From a checkpoint of a small mixture-of-experts model trained on Wikipedia: 256 ReGLU neurons an expert, a variant of SOAP for the experts.
Below are experts of layer 5 (counted from 0) of a mixture-of-experts language model. Rows are named router (the router's row for the expert) and show model dimensions 384-447. Each number is 128 + 24 x the weight over its row's rms, rounded and kept within 0 to 255. Numbers have three digits each.
After each expert's rows: "gets" lists some tokens that make up at least twice as much of what it gets as of all text. This comes from a sample of Wikipedia text that the model never trained on. Tokens count by the router's weight.

# expert 17
router:110137100150142100133131105205099105151173145133116129116163120110157139103137129137108138097145146154114099132130133147102138097104133077114089151150137111161106123160142139132155144102131130
gets: " was", " is", " were", " had", "'s", " be"

# expert 1
router:121094142167144101105104158168161100135137149147105102125146080131175132140149161169133117120145177134116107172133179123098168112159122105115131131113133130101122100113162164082129115121166106
gets: ",", " (", " and", " is", " or", "born"

# expert 15
router:130162132155156107094117149142150120158150125141141120105169152089136101118172115129111117102091164134169105116141110092080100122154116132112123121144133089100148155169156122132122118107115143
gets: "%", " of", " all", " that", ":", " were"

# expert 14
router:100156086138132124135083142135136117121132166180102115121138115152106107127120136131143126096150195148139118141132149122101166113140129133101098124175183171132125107111142146103146099162111139
gets: " and", " The", " a", " the", " which", "The"

# expert 3
router:140129118123091142153126134157130143093137142142140110108114157110114115114113119151113112097123118137102089097138178144135145125104114130152111129151129114125147177142114110117100127137100116
gets: "1", "2", "19", "0", "20", "3"

# expert 19
router:122144122139112106135129130166126120152134142144128119120116133146155152104156118127143124112168130207128129108130146131107170117151122147114139193174141104115125112117128125112120127102122105
gets: " |", ")", ";", ":", " (", ")\n"

# expert 16
router:133121125140187143135132128122171088129172132113117147122134114105113114116163148114158144104105103138111113092146170107115163116100129104150107142176146098073129152113112172159121106134109157
gets: " in", " the", " as", " on", " with", " a"

# expert 13
router:129084071110166096131102186143124118115145146140107106104124066096154121147139161150139143102109148163167135152136159127106152130111125126106138139133168147149136153118151161139122105102123115
gets: "\n", " |\n", "|", ".\n\n", "\n\n", ")\n"

# expert 5
router:104116139148129121107129159127152105120147126115144081123148126143115111099120122124124118103116140118091066128158139137142132113104125130132131176141170119146153130170153153080118125138099102
gets: ".", ".\n\n", ".\n", "0", " The", ")."

# expert 10
router:113118104118108127127122143143115113166164161128099107139115133102111129111178093100138106129158161163115130138167128100101131111099174127149099107115157104154170133136099121147149125115114109
gets: "-", "|", "–", ".", " |", " -"

# expert 4
router:072098128171118098099105142152120104109193164154119118087179146113103083136134103100114157150139154156119138157131117149135132130109122129114098137114173120153108119106162102121140167151126128
gets: " of", " by", " to", " from", " with", " for"